{
  "n_layer": 9,
  "d_expert": 128,
  "d_shared_expert": 128,
  "moe_layers": [0, 1, 2, 3, 4, 5, 6, 7, 8],
  "router_score": "softmax",
  "groups_per_token": 4,
  "n_kv_head": 1,
  "parallel_block": false,
  "init": "normal",
  "init_std_qkv": 0.0303,
  "init_std_o": 0.00714,
  "batch_tokens": 131072,
  "doc_mask": true,
  "dataset": "wikipedia_en"
}
Below are experts of layer 5 (counted from 0) of a mixture-of-experts language model. Rows are named router (the router's row for the expert), gate (a neuron's input weights, with its number), up (a neuron's input weights, with its number), down (a neuron's output weights, with its number) and show model dimensions 0-255. Each number is 128 + 24 x the weight over its row's rms, rounded and kept within 0 to 255. Numbers have three digits each.
After each expert's rows: "comes before" lists some tokens at least twice as common just after its tokens as in all text; "comes after" lists some tokens at least twice as common just before its tokens as in all text. This comes from a sample of Wikipedia text that the model never trained on. Tokens count by the router's weight.

# expert 19
router:150148123183155156116135104128139102113153117122121158126109136122129110117181172136142114126127124162136110134106173112112130134161134124089140154117180107143118103083183105109092101122129167104114126151109124166101118129106102100200073140144137137115166106126114169148106155126142121174137156126130141119109133137145140158117096140088149110107115132109190129087133173142094118098141144105123136115116162106081113117146159141098095138123121131145123078114111107134169143148095168085116127110124150154133160127080085138093138125152146121187114131121113135105095127092129136134143110146115104093124131116081137160092123120141117133138102160087175145163096131137121130149127112114104106185136153127116141107181150127130132129163139142123131124109175086113107133152116099
gate0:127082124143143118118143124107120160109130116140148124162144105157151128112165128162110143124116142113090157121134135130054136155156118149154156178131178119129104094123142146120095096101104096127151132095133129138118104160123096117153103134081122148110179177116098145121126067125140136126080106149132098093122080142131105136130114111147084124125109128101135127103111114072125096147072101115103109132140092137143147124130103108163152111151138147092107102182152129093184137086146119121114132109140160119174113118143151080132123104132055115145119118113116198141147137138122130142122100110156167137146183135139129121128145138134135162166130137136113133147100117154152154140135102150179108120079110108106124127159129094116125131130134163132119073125130121146101142120118117
up0:116109120118095119112135122111153130128126124078142083133125084093138107146125112166147120097097089125132107107183096101162134084136125136096065088162142155106112154139117121115107151090124130146145109142145149099124083098148118156115047105153157136107112107094101147125078114120117074127158136122116128115137108128095138113141182140118123127154114122102134149134145146149117169126113124129114107128107161129116125121137128093101102162163145156178136107131111090140137127118138131159097159096118154118085080154100116137154097133105113158112133121132133140169054103154120132153139126151172103110110096092152168159149111101138141091154128106151118112129114086090142143130140105116147132130169137160169134148148124169129131115090104135092133114159135126165153124143153113
down0:125147147080155177136143143119159129148123124115181139128203088132149109127110117131113113123170137129111101099178159145101134126139092132118128103104146146157151114142125149119110094127143135144186145108132141092145141174120121131150126138071111132138142120112100159127132142168160115131099112157134091120098106118102169113127162113112137144087130143133115168112126150139127107194115132154115117093121113143110113085156111131156160151120131111113134106158135167144142127116123159132091143121121092168097119086119121119119110098110147115132083188094104140098135143145102175146147119081106109131122153144118111074132152144149106127122152146125136127100153139144100123111075157138131167096193103131116082123143096089097093141119130111111144166157104152137117097168124141
comes before: " |", " (", " |\n", "\n", "′", ")"
comes after: " ", "-", "–", "°", "/", "."

# expert 44
router:110154166168098121108118063111093119127105088129128137144123184145060142107178143167155125111123155119162140167096160100096129125148127107159121154103109142154126091102157140158111148095142112096127119123135096130136133147127116118117144159170143149129161123142154139113130141104138107137135139136128117131129104135128110179152143141163163143135092115125191101112134153131113139094104091162122124096103121116083102158151126113149140116119129093136127114148128131097128175128102164136143141137075128137123113157138147147106088129109125172113136121081170116123091107104167094097152158150084142129161097116107126150114108076143152085127134138154159157148171136116145125107147091092142111175152149145105139135129122178149135120119119133105122119137135148168112117151104070
gate0:114102139122094155109138138163117136150139131126163156123118138109150128129132154123131113125162088132101130131132103081165132168121129118153124176118143143151118116137123142167105158120144158178133117100103108104079069116120112093091122145091090157116163147148143139121147129154115111119147129173159124154159126118091131182157118127136166161094096093164117151118141146136132144105164152124157135203114144143129148089139117178103126121077136142127148116175185136155112126120139127092156133129153179149101119115121101100075122161076137144128109146107127130135096130101154136132143089109122134129135067115127095108129135122134161158151151153106085137124167109129119100138102113123148141155136171113097108119136119160152133084141132130139146148123156099096090146085109112
up0:118148125121103159116106131154122100092172143112144147129142107105131120143172084089144134116125120121092107122104103109120097168171103087140121120083137150083114129139088147135117143157106080148160109166154136103119126141119135093164107121096090121140111138147104121168153091138119160134099130124110123073105152148151116143129172116114146154141140140134088104064107115129139151100143130152136179110167160065171132113158139137135113169110130073127131189131127111101145098139089129168141132109124131122141090134141131148133120125121104098142095105116096177126102145157096150182097127114117155137107154139149124138112132118117114183111081149123156143116098149101159129143149110127146097131128145143129102115145123164135141129125102152121110111112115116135094140187084092
down0:155082132142124115129156119138099118149174130114139100085122111129107141159146108126129105119121156151122142158114117113158131118155134156133121158158135116109157102115141169091124093070142116144178148115152110150109128116124087145099142136114125102079118167163151137136125073134099132079120153163094138176110145127120151124101198128122110118089123115109113073129118111167128084140107123123124163129110103181143184103131109098143156159120101134149084130138141122141113139118115109121112174118104182132120135132118131166071121164132186135104146147108104117119152127132150118143122142146121104156132117148140117133152083093152137147126131097152095152096137154125148155124141100107101109108142157157129088138106124139117102136123120161124161108158143084167187111093097128
comes before: ")", "–", " |", ")\n", ".", ";"
comes after: "–", " ", " (", ".", ",", "′"

# expert 29
router:111121139158150115064194072110183111159111108139135086133106152139108166132178157141125126115107156122148142124122112102138139111138117153131139164128149134160073115106147108115167167116139132141121173162112162135138094154135103137105134106116150114143118128105190146112129139088128131141115125121123131108113121115126128174100145131099122145171117156078099150150121143120120115084154119154135139114141121102104177134164113107146151162094095145139094141139129130126120182153133129103133144087102096161117118121119107113108107142136165132087140135122103139121135127122107102123116113156088136131129111132107131139154091149150141112116129127133158168157158111139113122183122137094166104128167125073082131094140148135141154157144077102114111085099143151102092114109067154
gate0:133138106161142125131139124161121095090115112118136145108134110137161096123111101147133172116134115125135137128123075121119141122136105130137163123102131147146127121121177117108170117132137124195127129180107165106118111130166165134170135123139179124101150171156129121121089144132095096134147184118081068126139140125136067147146133076120139146156119120130136098146080114094132132115153165141134092163106103135103126143108125133123145128125094156171123061128097128123139158148119135160111125091143098165083142116112123147130138106136128157152108120167161105127109169128134095114088158111132132145160131137151114120093145114148114155160123163110096130118179131149142119128124156152131110124116172129108126144112113134123115106194083141116117175156144157107101111095171078
up0:099095147132127154150129163163154078092133121119136117078115180134134090142147140104147110126132117129114117075122134163162132077157103135091114148140069153088098129133110116103150126164134171163136147149105138111112193120114119153191163126116122106158107145182114132140128156144122122076133174138100113123121158167140104132123161101123130198129125102146100074131135132134162161092134128132130139087115133145072106117129132137122100102128128132152131085125105126151141128152144110151110152133131118137115127148121103130093172119154105158114115091124131126129138149119100135120152147098093135111174125092132138146159164101166130153162087151105091137133181145142110089118142143134143127143110159121120109124110120149136130109105118116106102166147120159133137113151095084
down0:124115133122111085129158123102121113157130140148101143101099157106120102141172113152047089129136163131140090065091120095150127123104115127100158120113110098162157099163117135089139141068107139130145144146145117116088127139123123102113176128110149181117145088138121128124135120122106099108147145135179085131118162123104130114108122131194112123148149107125147134188139126105127164103065147120138119101154135121149138109150161112142154142119102130104179131131123153140122156098121102113095130098126114161161134089129142121137159139142135106129134159184124128129085138167122117135125149144142149194122100170123126120143107108157156145092127100153135135074154114117150174160154138128142115163139122091149132118169124131162142143119145141163143099140141110100102147134110124
comes before: " |", ".", "–", ";", ",", "°"
comes after: " ", "°", " (", " −", " $", "–"

# expert 17
router:140104088129113168147174147127148118105133136132060122084158106125126150125156125112107086152107153188117147115140123143110074128135146136114182153139115131110128159111129131143099121136125106142120150135106125122104136134144108125149145137178112109073127166146094104138085140145141106144110134109117163177095143136130107128121125129094128192105125129127161134140131116126116116117110155134141110119117152191153119110108143111113074141153125140142142154133133091138133100147127122154120143099142100155092135146174066145097161153137134135124139134079121122138122143121163099102089106103119155145144159136093145091134133101061131130161152173116165174088100098142154114164105113124085117121152177133143104122130122103119127125134109146101132181106142096166129091138110103
gate0:131108125132137140116142115135157126150155109075143152164121136132125139129163100164113106111085159164148133164108103112141083114120144139129140155135148106149107155141129121119138118133139162119127162132138116085123074123144112134137117132130126120139110103125112130152078170176080125118089179147131130129138129114177138095136136110105158149144121151116190108090177187133116132142122124174138151177109142154166130121110052139136130147106114116123128108134151114162124111128113154173139125120146087120072124146155122131086148130133116155117128084123162119152156120131173114123107146120096111118149098148121109118133088094102181077125101106125157156146127102103132167167098122114119132153100138131083122144104150087115107133144114136177114137123109154140099154136172077
up0:111117134106117162156105159129117142126123144145167132175117091105159132112158116097129132120144144131131100157130102167145133084099127144106126116134133156142127106131163093098135132122109156102098117133139094135091157170116166146120164134143120119106153129133146138121098209108105172153100141145120091116115119126133125134107120128146133156144126099096111105139160117153167105122145157135089089092161151093142121138154133131168124127145114094146086097108089128182099164132113135132146146103087064123137103116126093152145122107101147122084143123075166125122138174120151097153145180141162098120141094152142163144104111129132124138111110137146074108064108135101112154159168162127130119127129118111107084157129124154137115164133094108098126124108127140116123138082076151
down0:112093155123138145124082141142108141123136131128115142145143116137131154147073105135187100154137140157116191072168112132081106139130087136139106107125141098106100093167178146135106126131149145171143151094126145135099135144122113095145119113146143133068106150110124155173129128096120111140124182100136164106137154096179088139124139129125112110137120145088134161137139131142107118143188125162105115141150120137093110104143091150106132138118125131076118142138125081104162116129131113162123138160116149144113155151135107099134168068108124111140129119139122110126108148154133135105121173141101151173128139125096148106145121136100112147160159098121112083140116116111134105138114183130087151115136132150125079106165138100086163172144129088151127104139141117116124139125147185
comes before: " of", ",", "'s", " and", " who", " was"
comes after: " the", " No", " his", " The", " her", " J"

# expert 0
router:100113151204154098127142083144166087119133089093144107128095113143112163095154116172134097136104120101138178148129114103119125140134151127117147123121124103143098126138125099152144140122125132140132154163106181140120117143112101154098145156096153131134153114151142163125104136121157122159117132121141123070126101118173124159100132143065149107148110135119163154181120146140109139090131126157156125162121106150102171158147097139148100105094093150154148080112118136117132108147134156139091161172083133140089103144160136138105143122145144154118142165146110108156088109133116120116103136179134167169117099141105078134160132137126152090125121140101123143143144113113095117155124120109137067134112108104102149086132100173126133135132113137096121089094159120115148113133147102
gate0:093117129121124120136107159137109110140133158115150135140151091126131096115165139106120139092089116125137115154132168150107133185118155095149167131134146103113076115172105114114155148137119128134120123142145160117106123152093106127082125125081147183126090141141125124146100105104147069080153132120128094148139114158130167205142118134159120164096131138163107099142135098094132127098141118112117124130095196141133119157110116115103133121100129172122093155139137108096159137142089170143114101148139142156142157130117123111118090126124111108152135127108130128146147120104179152167139111148141166141142132140163151130075139127155111101169111116158140113115124136121155126135166137114127134125161147129169126137126096106102105149128119194159130153129168121167112116059142082
up0:146140153118147146168153145098113119110118125153110108158113142141155149138127144178134133089148136124144165106134127107133100111079185099125144170094189147129148125136116143124097129133144097186152115129125102092116130122128164129135141124126144074123136157148122135090119117137147176123140151137136163107143156093152135165140126102128114112148106081079139170173144119204153144111097129132133153117184137131136101151136145122105124143106117093144102104105105129087104141121128124105104155140089152149085144167154116147134113134072122130113120115090159109145104127120156111110137108118144169095133098107163124118137104143155150132137116173071123117156146104135122126137176148123120149142147117133150110120148133100192144115097157113117163154153100194147140130150149122
down0:126131119137106123117115168139155137125149158112136142152134107081126097115146135133073118157074104154110092121130068113131085160098108104138114145124117128160137124131185140119147159146105070105144106153071124148135134161150086149129111155129128106118147125082072101117118120132101074108125122141165089132092143158158132101116116145124127140146142116169165130111154148148134143138131143148118166104114185128138093070129130131109147140118167169120159134093151132150133085101136117113104116146152109144090125148131118101131118121131104138123137127097126099182136141144118128130158113117111150158126117128099127176147111134110130140140111144113123161097106145130197142117177131107151126130127170119113096132164111194126133115104057157174118124105162119116130144145122131
comes before: ".", "th", " |", "–", ",", "%"
comes after: " ", " $", " (", " £", " −", " fif"

# expert 39
router:083146120146129133128174132162160120118107145142080131127151140180128152112137110147161155124163136151178167116110087086137145117102152108115144141081093117089121129119098131124133134156144116124167113156128096130145119111137150128138123090130154117132139152144098095095115167137124184130125100150135090078140170135123166135097141136157133150098175093137131109117141083112142125141137108128109127119129162132107115133107156179130141169155126059105136131121144135119093106101149133080122151100101148122128131148144124098164108141141092155157146129104101154108165110115160096096158101126127141107119130116156118099139100105170125156117139124104089113092135130139104125122137129148104145166101167143142140129124142093131130122111112057141136206126097130096111142133081171
gate0:076132124127152099128105090122193154087131126146102127148075118137114125122104089152151099146159132121147143135136140139134181155110138138099109129165135107163110101131111109079121134130149161130104087061114123117126117108146145164094158124170153160134157128135101182129164174129119141111099130121133142107136131102121146129083131156075132099164101117129125108145126119104099151101119130143150103147122133141156153139151157115129113114100107106161107097078078112123131160137168119123140101115138117126104115132098125142100114125165121114120144078143137149151133192167081114169137111134157150117111121062138096160143090096112143118145131115152100117119132145087152127137165162142127121125157126157082132121132133116095137131124159180159122129160103115109138123088124100
up0:124111105132083122116168099085117114143087141134125128131139123172146119129143122125158141143136108101111123131154093121086082134137136125131140138141160143171126139128148142150116160113139146188128113161070160156140147137085142100086116140130117106157126125140132158168103120167120166119137109114145133131145155128162115154131134089170101130170154111111112116196120131098164163111160098132138123104120114164092121109147127152114125098134098129156086162096116134161137124143138175060120136178108090101093142122139149099137102075118103077168157108134112132130129135111135104162136118095172124135135127158118138102125139124126110132124138106128134111157131113145150157174109071121097136167131139143112120106124138126080175095108110129097102108180120151152153087125112150
down0:144119132115142106151104150183097142173131113162158113126097109111108076167124115137109123123100152096147158123128123151121138123106067141124129119139116113143148114137104151143170138151095173145082179146157124136141119141107108129158116150118115138061123132175080150165097172125101125125158120112125153119121105159084130074088123140129153118140146159116104113161113140109132118129106125129056125155103150141131149148111139102092121072176094112202129127112093139133152144095127105124109102161133132134141143092111102129148136094121129118096150144115133137124136174119098085113147145126155088139099146153101161124113158128158131110138127106109145140143141117110149119124104119094150120132148101162127180117130137132139176142093144150101125117133116103175157085131161125
comes before: " the", " to", " that", "ed", " a", "ing"
comes after: " to", " he", " and", " they", " who", " also"